Weights of a small mixture-of-experts language model, trained from scratch on English Wikipedia: 256 experts in each of 12 layers.
Below are experts of layer 3 (counted from 0) of a mixture-of-experts language model. Rows are named router (the router's row for the expert), gate (a neuron's input weights, with its number), up (a neuron's input weights, with its number) and show model dimensions 0-127. Each number is 128 + 24 x the weight over its row's rms, rounded and kept within 0 to 255. Numbers have three digits each.
Before each expert's rows: a language model's description of what the expert responds to. This comes from a sample of Wikipedia text that the model never trained on.

# expert 11
Auxiliaries and main verbs right after a subject or has/had, such as was, had, were, began, took, scored.
router:135082113100105127129127117125093163138110142093121144096085135155161109109171159130125126132169139142158136084167157134099100134101115118130095150122124141170136154125138143147126143101133142099124141128120098118106134137074113145165084121084116102148133142157170129131073165102095128092110144104083163144107100108122147116144100119116145096120085127120150100145113111167106121117076
gate2:135090138125127104143093140120137109150156111107156130183126158128137128087163161139095106134177128117103153117112122120150117145129077130123150110143153125160082138159174144123117164117076100130144106109163085137112164108142139090148052146109172123136117139093113116133111127160099152143174115146121128141153158117115179101137117126127149166140148142135097129137151133115129112129093
up2:097110148123109126135118140168120162127163154142137115122116140110152087129132083100140110153154118140160148113152123116129139114071164127133105136113101084144072127143133114119101127141135117108144139096102157122137144096124129165125113090149084137148130134096167099149105102091123146116123134120156151107157084144133164173157103104136125150178127144135209129104135101159099154158109
gate3:125145092153166156136157092135112099124108090102097119145112109114163157155112100140156141131110111119129128077075111127125095155150139125142126135134105142101118118097108145156135127151114143096135146150109113137112085143127135113104072160108120118165156160168123075118136122128114083135131131101093115105127151119140149149175142187136128141117078128095071146118149181144129137140117
up3:138089129135146150112158139112096107110096150114185135098129103116146073108130122178107131114117099130135140132114155154136136113133121126103122143115081124122108121129102107135083112108104104099140138171144167103118132102135133147091129080128147119163115093082119185126156135121137151142149161110164124131147104136098133128194119153146123153131136107100094181079112096124161118102137
gate4:125133101138112072108129109117125102191157134129059143123124104142181101125113103125145115183115107127090126138149126144104156115091108132125097137120141129116134128120130104149142115125137122158089134163132088139133097119135148164129166116118109105148134106204138142156125108130122059121155152129114128129098108116163131159121126107135126121136171131092167181153114132132175125122134
up4:157116078143116119161088164159137099091102101101102116162173128106161106108136115138119141150134144119135126146130132147099118164112101129147106145113181163120108116129160158125138103112103173091131087150149103170142123078152126129108181165117152117124148133125116127127136124157123161167141117126119132087164178084143104106134139122113108089157168161114110122092115119150123132116137
gate5:107090105179130115110116086156129078108108121121153156128127155148121127122111123095112090163138158132110130131077124154152131112079108126121110136123127108156138135138044127152113095115138114118111122165132111132111091154091140122134143125158155116114125128141187084136130155154117073136133112151145120128139133114089141098080105163106158137113149125133080166082142138147125131111121
up5:103124108145166177127130139124090159137143117099191142134117088113129119090089132123145162131187136139142107140118092130098097141174096122151150129146145129153132116125156138129086115149099165114168114132099104139139126117148167170112093121127148146158141133118165138125096094160140163119105093104128082184110127113142130151150151099109127127126106091142092105124162147108134104148129
gate6:152177133086135149098114148102129124146116140118080109123124180156117064143089128085115075152114142124134139112127113153087141144139157129123160162127079158096141119124154136136111112125115145104127134135152140118087108124111084119126087138148099150098185093131104097121109099154153129103105112150096185122148127124130123145148124162171133121151134118130133171121146149146112101139108
up6:130164097159162134121138123143151147126127137121104165110124117146106154129147141160145120135160167126128125157156154081152113134151132127160137121146144118104176119168108129137149116109075112160162154174130161150169135128165151148162141087148129125189104129083142143160145139126120111161129119149160124148147106154173126121115104090092152133095133140101137128080123174139086140100145
gate7:166124131110116170122085124185128120148118125121107136147152133118109132122135174157163128127153133127112130137147177148132130085139155133106152097174113102113145115126113184137100108122125121109123152158156118168138158125132138093098153108126091083138107121137154139169148119161127081141122136129133146133102134072149090129152074141134099128094120132153113169127096106135202126116122
up7:077091110175115124170127124137123106131158136144135106119100152095145153128135107103147118144128064128150129172159139114118088112135128135116149100125134124099125114126064122132135114141097159115102118147098100116178080135124104074123111103188144131100127142111094144129126122181192137132132102128150133148132126108122136161149138137125122128115195134132102115164123149117098133103129
gate8:161152139127103148133120127125144149146138132107108117108143126139131163161097131092135180187098149137114160166155146127128132160090138126099090149143162112119139125142114110087132126129143099116087160119170101138158107175124119157148144105136154128178079124127113107128079156089143130115138174137154145139124132150140135152104091146143085159122085113078086127136119154139146110139107
up8:091134145111120133116132105096130197115090151104124144088120098109142121090093109089120164100105120133127149174148066137132124121128114135115101143132124099166189132147139122132144121144142175155126115123129129167131071097099076129129118140123121113144075144138132162075096133164127118126133111099146105129130140134139107125162137089160124140113140156103147127119120140113094117078126
gate9:121106143146111153098148156180119116147132148109140132130126123105177169144120141110183131110132098128159104092152145093112091134115153126105147113116162059100185122118157146137095151130106136112121118130135119133147096104131090140064169159148155141116160137143143136157138160128148143155152097128156128103084100125168148126118116121121073130139126119133104129145145085118144156097141
up9:117159127124142148143086132105083145170161063142148124092123083178100174148140122141133140151147165130129124159137105129105103142166124135133140110115110075125147134105089160130135163131111136170092156144102171108132128121103124091138140129082082123146101089075145115123115106137143145138142103117133167137131103096105152129102151121126162129104113100082110119110121132145107126106121
gate10:148105149119122106115126138135127109108140126096097153136149115155156098140130131163107131154112171146102142110152108126127133127122132131101119148162123162116076120176094136099088146125132125113202123138142122117116131171112148145133123132074159120130138141175129136104150170126166108091102093151098129128105139141124161082116174069139123106124155150146129167180121110144132112083103
up10:136185136144143127139146110101151127107141117131126134143082131119069122105125113108115149144115107143140132110098123140131133100144160126153143149092152146151181115125145178132100129171109158151166106141141150160132121104142132125108147142117056121102130129144165171102155124137106098141113165112132115152187148142128156118157125126142124086108100117120117105152135213095140141126103
gate11:143074109120155148127113144109123085089161096133101121111165132132139090144112107132138165147117122102133140107136139098083092147141127123087112119101142169116147130127120152128143106131118154100115156119129133113095113134160128103118134129090112076111128133135135143155174179136089101090085082101138118099118138156120174127154130135146122159160158193149111107104138090118164119101135
up11:117139112131076079111095142105109148103138108124107135144164100119091147120131110092164162160133124120122117122150174095144145124135121124125118123107122121121117142127070165133152105080145147150124146152139154122182093110124130112134153117153134106137178114094139132091161140156168150133153130136141089134117081121146133132073107058106131142086149136124129089098156107149113119145111
gate12:127108112160090125131123148102146128112116093097152152151108138187128152123148122114121120117098115126105169117147136140115146114128112127139081115146118109097149126094132125154127170131132173180107121099168101121098114140132155090115139128145082141095160127071137097154136164123130169153128110131119116136142188095074081113158115132115100164123140149110127132142151092116083127105152
up12:090141128136112128117110099104119123102127148106124119095124142119166195123109126148110123085150126125108142115122138158154161161123084128124146081128132125143154130147126126125101110099150111102081098160176129155109097131164126101129151158125062102109130109102175131154164119160133204122123109108155120158141147125125116131117144106121136102098164135108091136179115103155125144129106
gate13:152125148126128151123102125105130168159119122140114105100085126147153182145091153170153130120129153145135154105132106138135104129095148125114100096149079111085120121112135138117090143092117136119127118132108074209095077110092119157111166088143156159146175164133122130144111131161114153145106110132120114135148143133168132132139133121134078158124098134139093148128159098143135122119136
up13:147165104165152100136112086080146114141128092135082127097131138158138168126176108164152126153117117136166130155129115125146119138148100131160096153149120062137104145127122124138144124138116116153098150093138100120164095144138158123162125104140095123118186124157132176091132130137140179114147129108149154140155100107126139112105123118103125096127136148144191156141133148116146167143154
gate14:123161095124163133136116147164181116114103141158123134138090123121122110146104137163132141154157157139123105115135109136111101102124118126105137110102078080127094147103158183116127130085133155082145126128127103063100125141093146120127189143133129096139111148143127136135133128135122104140139115141146168120094120151150131129104099134170116124105145150171136194110126080143101126176142
up14:120119115168147156112121174133117081168146147117126125175125158168128165107183117131106119102139138107118131081129121112110131124128130132118055150171126152089123126116142127132137085132106111135078133145076096136145075122163119102139100139150111144095111098105122102132116102122129171152152100109137098112138136155122126150122134161108123122097066130138132097102089098135106130134122
gate15:173121128123091116114111142119136080140165099148103130087134118145114101146132156140144090141125148132125127114139104165123150143180132123163139117178155105123176138094159147126154133128137123113133096094132098111142105164137128187110129163127148128113138089168165141176145086147113109121106169160124107077108165094136164129131112127115088150133140122132078114149138107117121149159146
up15:135149116123157098143147134151118147086121084111139127135096099122041138111111145111116130145136152126145156150158137113130132094103106123101137124136138057138123122124103134136130116112152145140161142164168138159108141096083167125145145147099141115124103148099105157099146128145149175133143110118155152134124109140075106086119147156101142085167112126154115092093167123142155127100142
gate16:139080109150120160153113143137094164147124170121105109089099129167114120095129128101140189132102149111150105153103128135130132113111101124146118143095109130118118133143134138160160122144110128125122145114133143171126147165139106144103176156175109136083115124132172170116080120115170121148097186123100113099125120144091174112093178126109123111136093103175125128153130139145144139126138
up16:103180129130166123139135120114107153114134118121164145136107117116128164161174155140158131124184163121149126135146124157117137140108143124165094128132099116112117143159137106157128136112099095145114114148091139162142139145123106140143120096164156132119100119093118153107146122128096153150091141050107112137157106145144104120161074128128156113178081128102172168117104100088141134126107
gate17:183085109160160133119131192164080176144146192106165119128101173116159145106126145131124122099165096125139157134099127138146107121085120125134126139102105138098147139115158147113088128136145083132119139184149112134133146126091113117131146096115116105165173160122135092124099144154097143151150136122121104135118116155124115115128131145110104155168130101137130088135111130126089132125102
up17:134149107111158133176153157118102135103125130128149125146088062069077159132143129139117106138158117124136137136130138111143120128149103125128154117081149119153134135145138128136150097130125105058122137145138103214130148110134124102131097144132126110129099105148102147104115104124171171124105148137170131117145094141082119111115119118150145176132145115112135165151091094147138120115092
gate18:147150136114116134128127087121149093166116146162096112120108124129101143148130157136136176114124134138121131130142138109149120091104084125119141133104132128167103128130119120094135103130112113105146159120101108084127149112158156096111114128159113094122139122134106150129121151132161087122157181124111179096087105168126078137156117113128115184163122037114087138130159143109126093136118
up18:134133158103077122138101138155115121159137150135142120089141152158122139055105110144131141132137089131112111136111118067098135139134139127102144116128116160085116112112122144124151090145167131081140111075105132106093174117107128129197126141128117121132155151134127165105141142152176134136133158157141134095184062127093157135147125133139127150137147122126128146165107124135115159125132

# expert 45
The verbs is, was, are, were, been in opening definitions, e.g. "Salome is the only studio album", "was a boxer".
router:123125131089084137136088143127107120102111106118126139150107136117146123119177169103100076116153127127144136105156159144101099161133134131123148110129105153137125134126149129149101152100112165112120123115129169154110129141114091147174088138098130113152092124153103104168152144136114199099139122109135157185159082110104160139100107132139150101092089126093122093105158136151112140138104
gate0:144124104151096128080127179135107123141138108158125132113143114140106150138114137156087136126150114140125098170174127095164132082082132130117133151113136103152089145134146136144114089124125129115120143103091135173148166141144136131162129108078140125151097150089139139147155165082151110180099132096145108131124113154092124097133123155092163148097098126138130154114108096134097131155078
up0:128136116133112127186165135126150138136112097096116122161186153107100105119129128103137100134104096130161141112145124116111117124134124131123128140132127136133131112131160126132127128122163138121123093124100140111106127151101111109120097186186074123115119142090142064115132105165134133104137159114131119143107141129156089124187152117152118125117130080150154115178153140191135131096189
gate1:167088083118128172122119143176075127101109118092136130141130158144165128139115114122117136118111115121140176092104107133154161128156143121124126120140106118120159136104096138121113161129165133107113164143154157154106129112127161144128073142158099121101130084102162106119114121140134096155154165118079100091125099130136124103117119169144082153152097124138138143157150172092105111111163
up1:134105138114142126162168190086100126176114095143118117137153148115138144116121122153137129139175082146118127107116132153135137132129147122139135172140136152162125127107154115114123154114135149126127057150073087142124147157154148095117102124111145184063125173128106161118106115157141126151153159098147120125158114140141168130110135098115166165120140143124129168149131140122132103163120
gate2:116162121120142150149121121132090161089126155136162110111086078159087113137117123089077168147158165123135144127123117105100115115150122127115152161166147141130121123138120149112118149113151139122180124084101146160118092160120091165109123109105099106120145122138140090119152118127153136112103164178184107147155114107106131109131136133145143095078097166086115143097150126124114116146132
up2:184128128140102103110072126160093136157083100153116101141122119137099141096111107121150146106118133121115107128152121116148158115088147121163125142151109087117192132119070122143136114141134126116110110138113111151103102125144091114121137099109138135132136120125105152151142120120087161154139093096162127169159111169092124154092122115106085171122133120163106180149174149101122142130123
gate3:139130087106121109138078150119123159141153131080082127122175145168125104107111171130097120110151114130141150151118108199146125139079161132130143092143162126072127125137097124130152135115086150112136142157141149165123140107116093120155132122077148136131185097107129106139109146135125144134161136181087118099105124137144115111133152103140149148134124087101125178131151135119132134111124
up3:098118081125142139155162135153165102076144091139091152137172110120132094158158126079136083147127124127179110120133127113122107105109133126114125154124118098134150111132144125125123144116112166115156116163083134085116103129161084118144140121127147126110151110113109147120088107115137058156133129115134136121158110112095161147097131142116149152116115112094200155146124120112134138170094
gate4:111139110145091143165148107117147087132120114117098149156134151053132152134135143127176094129117133134123196116114135140106135114133107130138159137152135128150117124124142143158146142123148137116140129113130170136118164123129165138155091101182084128110130125134154149147133062156128130110136133109074114124149134111141143086081161146092112081113131136117102084150137150116156171167112
up4:151106133133089102109164163127122111131075115117099091134109111117141114129125147170122116095161092120095111069119108140120164158121050130129139151134111085106145138113126121136124121099118153100137115150139143159122109160120130116117125184191124123128127108133108104135092098123091150122141150139128126135116149106138121133108121107127181095140113115099139105207143155131136096108146
gate5:143073139139127131115132191104098109146092172129132149143146187133167108121156126119117117158157118126131147096090139131104096146118094128149112116155138120147125131111165134110131106093160109115164137109131064132070129159154101148117084142149144164103144150101123070139122102141093154109091145139135116091111117120141128095173111138138145131126122107150157108101135134128153107155136
up5:153107117128099090185112130138074124146113105109134128120116150166136121116116130118101130109135091130129109111131117096131188094123158126109143166173153158143111119165167116140145158111126172144165126093069146153129114160129114189086057099143089157132166118118111128135125098124119087120121136096116127123122131148132147141155133086122113125114120129108107149114138122123147113160097
gate6:127167135129105172110135084101110138111096136119090114090066088124077102130098169097106166063135167139124114171146136097098105128122149132168166094108097125144120130151086146120114122126101145150122139122108142097160108105144097124126177130124143123128127081127119118105136157113147135112165127163157140111094125104114111121133139108122125099099150130130119087151120156103140113122145
up6:148114117131149132124148147148141126156152088112104095156147124126094135099137083123128113159128125131131080145111119108139130112104102129151114159107167111168117122141105122120118147123110096123172161110091115114161131115130129114142115164106107129153129154157078143079126151114103110153096124085148139064146159171142122151114091156172104147096154144110139145058107127096106131092110
gate7:100099106154140119110151112117179084136104113146124125108147148149120121173112140165119104128103079121092098135129144163095142137149098124113147151117132136091166137116157155141187128127118145150094138111140128144123116109100099141130114164190094118095125150100093107135070140134144104132121126111110129175112143112124088151159094152128121144111126122164089119136121093164085119097150
up7:120125136153184124112135108139122153054097114125096127122111111141115103144105117113145113147120131135130181089136129086082124116121113121106094124143151144163087121141111151123129135114144149143143100099104115126137122131143098094162176120107144126111118118109199107087123157102140130157135132155100135093056113130149115105100093108152115121099081124130155153129149089126112115094140
gate8:110148169127125115160114130146168134121088107149123109068146143114136087136136145161136114158136120136151084126129094120116160098079110125126141095152127207130099112113133134121130114128136119130087163112144143104133143127109144169113118110128131128125098092138165120131073113126149156154198147170108151143146144125138134124141143139139117122157131128069110154130118160092175131155099
up8:112085106073132114103132150089131185110124113197135123139115127130150144179132126116119169096125146139119123100119173122116123074111158132162116122138114130126143143133121138102114091123119099125130088137103084101145140120115069133138103118120118152184142122088078176121138152116140133083087138128126124156117105167123107152109111115145160154113107138138131102131133122149156128163102
gate9:154127092130128108116141103135108145115165097162130104095099099083152140113131130095127103124112100120088125139121141129136142129137167132150156129095120150120140128152129094125100170120135109100148172171132139183121115120135163120134133139042130152112160111109137126133159096164100074149118112114104140161154119113201145123111112106129128185114119131135103158105160131139133142107141
up9:121114135077103132142137147151110177108154086123120157137120084125123151152115128127119156162071146146139111122147135143175114125121113128166131175098118091130124123160106128129087124135129149145133145159151144122143133138157130099139140162118128114121136131163164136135078144132116176119154106134128154174118193165135141137106119101130088145169110155141194125097156159106138150102107
gate10:137149139142109090163157143108118183133107136137140151132131152095086141115162124174096177119160128117144169085104136127129137156123087131125119134155125119150130109120161172134122155137131117112119168118097136123125141137102055102156132123124153125148130109139130140061154115150137107118122132142151153157168079103113091144192110149131135162100118100135125146159107173118122121123124
up10:117157114085138134104109174164123133149111092135100145134064161124098096099167153153097117163144104127119109156162145120106107133127137127117140159138160097178057127135137097123135132118096106119130134160127105148115122123102169108105155151147141118108114108109103157125181127125125167104095116107136136131168137135109089130157130138099133119107098123135099156097103114152129149108072
gate11:083074121146132123137112141135120146174122115151138095153179083124086112093143138142151149131113103137127103152124124151154149134113160128113130098153175103123106132146121085146101111107108130133146127134161135102141158110134135079102093099129133142178156143148119150147118136123118043130119088103139126169141119152101164147115139109126117110102124110118148188099126089139135140102104
up11:122111090140141129143107121126109107142150142114155119164096130129141119106136108130097172125132154123105138155124102144159147159078124132111131110117075118136107125124103098099126114148130109147110118129159133113125170140129136084151170120131078106116135190113140069146158171103124098093119130130101125159142137141104108107158102167158177116128146168085145108107129193093111128148123
gate12:110140114115133134118082094107122109111129084139118097170177123113127123109168126101132111156115140129147145112092138153133099137109172125133134108121128135156109137122151122144120121133153152159152132152115139110129130136131113119139069177099121109147124203165125100095129113135128101062117118113116140188150154147167126118136105147112141165153162086154097096117146127166136085095133
up12:120098140103135095074114159110081124100100142120146123177111106141090157096092109112096099113110175138125120104121117120133177169105168131136138153097122121111112137123142127154119135137144126176118111178154112146132137121142082116115063106095114163152096119104156157105129139136106140145134107115156133091165116139107168143123138141135106134134132100134082123134149109143181129109096
gate13:111120110131103109110102122095078101171117141130141108165090153127165149137145120091142174138119167128140155178127143139128148154147146131146116112164100127117123126109079153110123118139123148117141108130166082110122154116147103153078159117116147139123114141110145162152137105089138221100158143074133121129148150137111146135127132147100081151122128088120130145131150109137160135154118
up13:095132129157140148123166142114149159093110142109134124115102120115144108166161078109161119107115109123150129138107079138097092145149146137111147112101110147157168130121156093132138132123149102112134131127157123118127175084108150139109126141185119115160127172121178103171165115149072123150093136121121140176164106108125092119136142081114141105109136117152129132102176115114104108120160
gate14:107115124142182115131120115120120128151100163104141156077145147153093147120117127124126137106142146117126154124114155129092112111155088125133126118132171130093096113167166142112174128136141079114129144130124200121127142161176090140148113141109147132134135123157101125105157085074141157127130128152138133138117087094135131110133109132100153154169087161142114111106111112139074159135082
up14:129113108107113133134163128125139081180168125136050111118126104155121104096194122114093123147149119129112141099098131122113159146154110126080148090133141164164085121145151097129117061152125093141135144094131123115101157110107132123119083136111141145149119103127120094107120114153167137107095135180124139091143160113131143129127120098141144101146158113126117140145115120124101103156131
gate15:121097161169102132166138099125144130101149138169147117131114083165137138120064133099146081084113156119100117114173135107129138114125147129111127159139155095148151131129153117134136144136175091137099148139107152125153132173155099111142181130088102104115153138162155101160141143148160147139106144141153154152161127132149156155107151144159137139125135150153120167129097098165122100120155
up15:138103142092075155138091104105116106146150133129117131110111143130117145119093133183101100123105148123157135130127113147102146088133126127123155157122162182103159106128086117105094117104149135132084169147133142109081128127160115121144152143122124142139083147175149114151170108090107167126215128124164110121141135100148103122144088108132145147120159137126144128126128155121134168138135
gate16:138115076110103217116105113174125140126083088106124143111119098151132112111137123152143151107151156129142137121122110111142118108140150125097158120125115172105118133115145114131110134111128174140148125097087104110107152112130075120107152145162165128103117107132122116123103127114109113133125143101124160100126140126114143139132129170181124161149098083145091140155068095142165137136175
up16:133099070115114135141089111164149115083150175168130142160109094081145165097101124094128099124109132117127126081125095130135153128124093131136139122109118147112149121137106144158120123123131118160116120162130205155138094146149148110132099152154117110133087094124177105163148121162129172137125167128176106132113138121188123126128112144144137145123141162125158132099122137100114127104131

# expert 24
Verbs and punctuation after a subject in bios and team articles: was, for, represented, born, the comma in Born: May 1, 1996.
router:132136153117129127118140124147162155083119116131090104104114161143121138144163114119091121101134152118106143175132126141098172132134101141123105096153136169147123126147097132149089143131151116077120126172056154154131146126117085115124100142067109099154146141113094094184107144115115092127128139111089137109140098135137172143141159101106113090140148111119141111088143108099118143142115
gate0:168149106114171140105177103112119101140165108103137137109141142134103115137153148126090132149106129120128122132125160114119129090170052130131102146144100113105135116126123126140120175124148083179104126137113149138152115116105133172160192137114166119138106111105145125102085170089151105141117144085154115145105080145104114117127092136129124109166140110143148080138125139123114149125111
up0:157113144089095129112116162088096083108104138149135135107133121109132172162140122163123119106184178136089132131127115154128130116100194134134132166143102139113120139131142137102133110126130138169119146112145089132125141118172128128096152077156126130156131108134109105102146141121130092142126109144118122115121154072103095053102148121170141146101117089103140157154129132131129122133086
gate1:137124110095192140103121127137128149079131143099170109173135142094123165143098113184135089137114104133170146122110123139170152153109132130136167145111112154151110114126155149133139120124139120165132121162083155097133139140134076096130149146171098093102136099111106118088118134108091068108125093130172145120117106149087121149149139094136121124130092134102089132125118137115127112128117
up1:164158115151177098135092095072138125114119069131155127100152133128145176141119121158148087144148144123088085140126095174111115132125151125125104115151157117145115119155133095129139098108118132175104168115098141131116099146120127131124121140104142117068161103121139132142166107096144143122119119167142103102139079125131142122133134119143139120098144170099093171099135137157120139080144
gate2:115103155125157117145140103066118078196105145107097108132162173120096087089138119161186153142107105124105127120121117137131135158113125131133139139125176135147125125135109188163093130142114108143108158129126129106168139125088132091124132142142127115132148109143101152138092172119087125064150125137129130137111124118092123135102145120100126103102167127146133136151135136078121110148116
up2:149133116115158103114124156101165134147133146155098124156105091135148136139112121083125135108166170129119140101137126158094138139108144133140166143166119171134140119109170090105099112127112099102102150142118109131099106141129132127177163163153113131126116112179117140173172101087115132197116145094153145133132128096170131114128114113105165107132167153096093126156148108144101121104147
gate3:143183158127141134141167144124149154146160120090167129103139112095087099116129144135141085095112152138146152192127094169142139160121122127116097126116146107123160127112094127116115117135147145183141158143144121116163117122128130148117193110083084147126091110156122136166088143126131119097156108096144126126134147148133143106131138141128118128082156154100135177114106147092121119152091
up3:105114127111112142103106120165126162149109130124156135114126168140117145154152144108161107170068117147112126087112121106125144111146125128134131122128164137144139137111175152128107151115165149168111138123162100103133105113148139177153073132162146119092131133144104084171115130101158170145128104115090135146147142129106169118123103149108202153120079104121117081138148116117151103116112
gate4:106116158126178116167100123074101114138122153116148119100137097137108129147121135151146110168102141146137154132145116128132127118167110129144114098183118107120113128122145152111130103129137162173155163118070137177144112151101119138141110127136116128149142154135137086134092164108175132117111125077129124117125086103134160133119078085104151131133121102118104154066103088143126101112162
up4:149130104112149131184095136138110106114093127129101113103121099137098190123112153091122171148170148125100134116142199135136137163131104127119115073120134141133127139113093087132132119138112131128149088122156107158124134143140179155113159112117140151131138133095158113154107136121127121110110130099144147083112185138173149142108150118104130146171180112102117105139155138164107143127155
gate5:157098122117102111118194118120146152144145123061119101122134093116142090099149162104114102123128153110146168150187107163141149157137186124139153120131134121104118124119114132093149119115121089133124134138166103122136161128114148128145179105127113087151136090137133119176101126115122175122133099116136146115135139129108137113117138144145115062175142116098154101158135100094143143155114
up5:126137146120136141170131132095111148180134121106126108083103135111123144109162128188171128146096136128087101118097107122123124118155069122099181097117119133129148138124135082125086136131158119169115160140139131144107110118178133092181121095176082143115100145083087109126131146123154140111159117121128139131134123130127136124095135141152142139149103173132176137112122113097122163122126
gate6:107136170130180132130124104139129127088075133129144130130108145135191127130093105128181152154176106144112118193101118123110120109177151128154125116135156158148128136128113143106092160124099127094130163155132102150106140120124156101146123146105166134097123137116143169112097118158140074143096132130097135162143100119170126145141081132135158157096129148142133123113116173152132117122104
up6:126115148115136098099153140150138052095119157139164157076126135107070108136163146134156150114102115138106161140141095105136123131128123124111111134148117069132129126147121137165133136111142102110084143144163202074111149145120135140152147123159096157160130156130155146113161161117139129087151152132174132139141149169118105121129127123133152141127133083104117154134120110147095125139131
gate7:119144119161109148105125183131127133111112139147093120120098147136107097127127107116166118121111123125132125168162090179137154155105115114112115127049118145106103126139118174117139138132163103150126136121116071138131127100114150092137147110161106173114146126146141129145116074104145090126113174116158159115109081078135130162141169165132124118111133172122104105140148095145116104117130
up7:091094173142162116109126158098141121141119127097126160129133151151110101137115146136121108133146083140137128156106120104095152097118159125122146111114147117098126145136175142128142195150118131103160124129123104136125171114135092121143153104148149099137106137107101087086149137150078176117126128144149146146142160130101156104178124102138170129146138129143143107178081155165119108125183
gate8:120174118097123153095106104188088142120133171139142118175143172100140111105134153117145103155094092128117128143126136096111138190100108129118145084136112139079144137130102135123116160122157136151168143111148119116125129141172070136122143170121103135135102154128082113120130104139161136113093103169118124155148130140169124133147114151076134141115151125084109142125127138146120089118150
up8:088127138145093145152085116098173066095147093151091112142126102147159153149120135128132102117101170128133155137134114148067126184097152130141112137106120114160152135138140133141121159098121126143137141152118111137151125134115094124107173141182133106143076126149142161150124124186142108127135128104140115104122165110120118142115104131079127148127101170176128151119155165105132134118123
gate9:115142186140177153092165105098145103125116137145120118152182096207161103165111157064113095119114142127124125087137137129130140132118079132093126131161114130123127127129164103114104135120121109109114161131107091121121111137113139147132094145135145136168162168141152132161128129122094116094144141142107139124127178131102078131148138105106151133142163139139104133158144124149096112152137
up9:172130079110134151114160149121128115107162176147120136162107105103201119116158112141105164117169151128151107107114171103127155157102152128137157121110145100116137129144094141104147127109157135158146124132154105164132134093123107082127109154158152115139103068136095113115143113167157106140126104147138122149137103127138157100143125140165071122092142136134139090139135135133148094088115
gate10:100103193125112111102127170116123153148142105109147128072139107071106143099144109123108145170121121125167171066144115099101113162115109130133106131123139109081099133143097124166119163142148085178142142099141138150157112145137128122116174125141109137111136178147110120141113089136109139106135119128129127123122134136101149144130119163136114116145134109138128092098145095145138168080166
up10:105108088136117128135158114148154145092119126154132126140165172159149144129156154100109120181108175137136121121137135157115071135164158133146130114125127112111144108138161107130139120119119071106096158133136110150124107111131174175194069131146124135129103137133175137142101092133174131141134118148111121156150104114145115156134120148149108110115146068132142165102150120107119099096111
gate11:151132107103110140135144111123161138089111113166082138144130077117144109122146141128123118123126150131155119165135137131123110108141102132147122111138137078155114139141115115113129092095132169139113122127117140113192151142095131148116156109107114165109152130098096140096125131154147123120165125188165111082112104117102151143121133097127096129122094172069090124109137192175163132117092
up11:119138140137134130133100128111165135146143157153144148120142131098106117146155160096131077136156135152110160157119123146113152140135106129113127159117076109162093127125118098141087112129141135110128122101084148112089074131152148117111100112108072148102122100100078115137111142129126132127095124147120122044150147131137095122115152114115163138180138134122184157120160108119106087130092
gate12:109148157141120113106149095130107164141095154156101142092044110169103152118099146124108105114117076118109157155166111155115097131139157125107116130163150130127111130120091131162082114123161126111114134135138124148147122114099135161089127121147193158120103166164154112115140120139122116124133080161137132108143089119152141137079145157105117143112109123126142152153151107121149092117157
up12:164091126113093123109156132130148086116154140123131150146084145168111124143133133092124130121141075137120161139148119144156134127132158133089121124148134148134155113105153118118205114123143157145134087053139140150176165138143103133108161148105130157137156131080158125110109094102127138180126128126107156092130169092130127138144131108147086139125143148152104142136155113129121131118177
gate13:096086072147113131100136122137103091096139140154125127130104150170124168133154127131117127129095210122116119153149114084153120141166149129135198105126088106097138135125116156116131147138102118090123117138141094158115125104152115102136176171102128112140152110157112127164134130125114143103111112143160111093159129094129155118123100111141115177156107167131097105108121121160115128111116
up13:109166136105157145127114120111199111141108080076071133136133131119107098095138142111124129141125111127135167197107156102112141125140096123112130138160132103122150131140158171119155134109096092166112182127097121081159107136159129123148137103139129135118101150142132093113133135122139127124133144136133149207159133142143114143099093109102145118143166108110130127097106122122143133113165
gate14:124104084170125146122152103115162121139146107152128172122157152122149134158152101094161107176145132141131174142124137114108103123133135130091105122140135145118133127114103129132105157138135093152166181109087132107151092112097146126112084161129147133127098151146164167102116123152123070141120107157157162085118120136107108119110122116111148111136080172147131131092090083139101100103142
up14:104119135163151141160144162111130116146170085140107130091114066131159153106157121122121120150158114130114130110157106149125095161150179128127134105151120126179101124139134122095136172159151105137167128116158113118115135096157124138132107137088126120156108137154133179157133138126136110138112090118177138097153131088099107121127139113085115070138126136174090158115119125092119101092139
gate15:144115139119141107173135112114145121157125161140140107103130140106050090167143145111128087150134120128134140125153150131118113086144166123124156133150112145101171135102089107099094148131159110072144191154129177128111134107116131114138172128106133190142145123151140132121123128145142112129172148161106120107160116160120109136109135121177147098159105099137130164123098122159142129151125
up15:113108099166145120132149179120133095186138109120081138163147108138158142121130106109152119111133127126126124116167134117107110168145105135137132150080138078128097132124144106110168132118143139158134153143138095161118149087184115139115147118115112138123149147085131114130141138122091118124165128131143137132062175129137103141096139101126093085142154079100139074093148105123152111110120
gate16:103124119141163083147114126086146106120156099113103092108140115114150144140077124068138147108158134136104180142063122146138128134137187130141126128115098121152121127119131100113124114130129097033131082136132062131104118124098125133119109118104128102128146151117121101132088150144134119133123123091127116131111111124141155099129151154132119122175169163097145134134105132121127149107124
up16:116157110116187129143085075081149077080134107152152100116081114097096110138121136132131106116124155137147106108169143140149085113130116131148143118106118156171124136092079088102130134131151112186139108144093122148147126141126127156128083130171116105124097122176121113103183126133130114121121138146151115125120164105128142103123141155148150088158103112121126117121111140151143153139128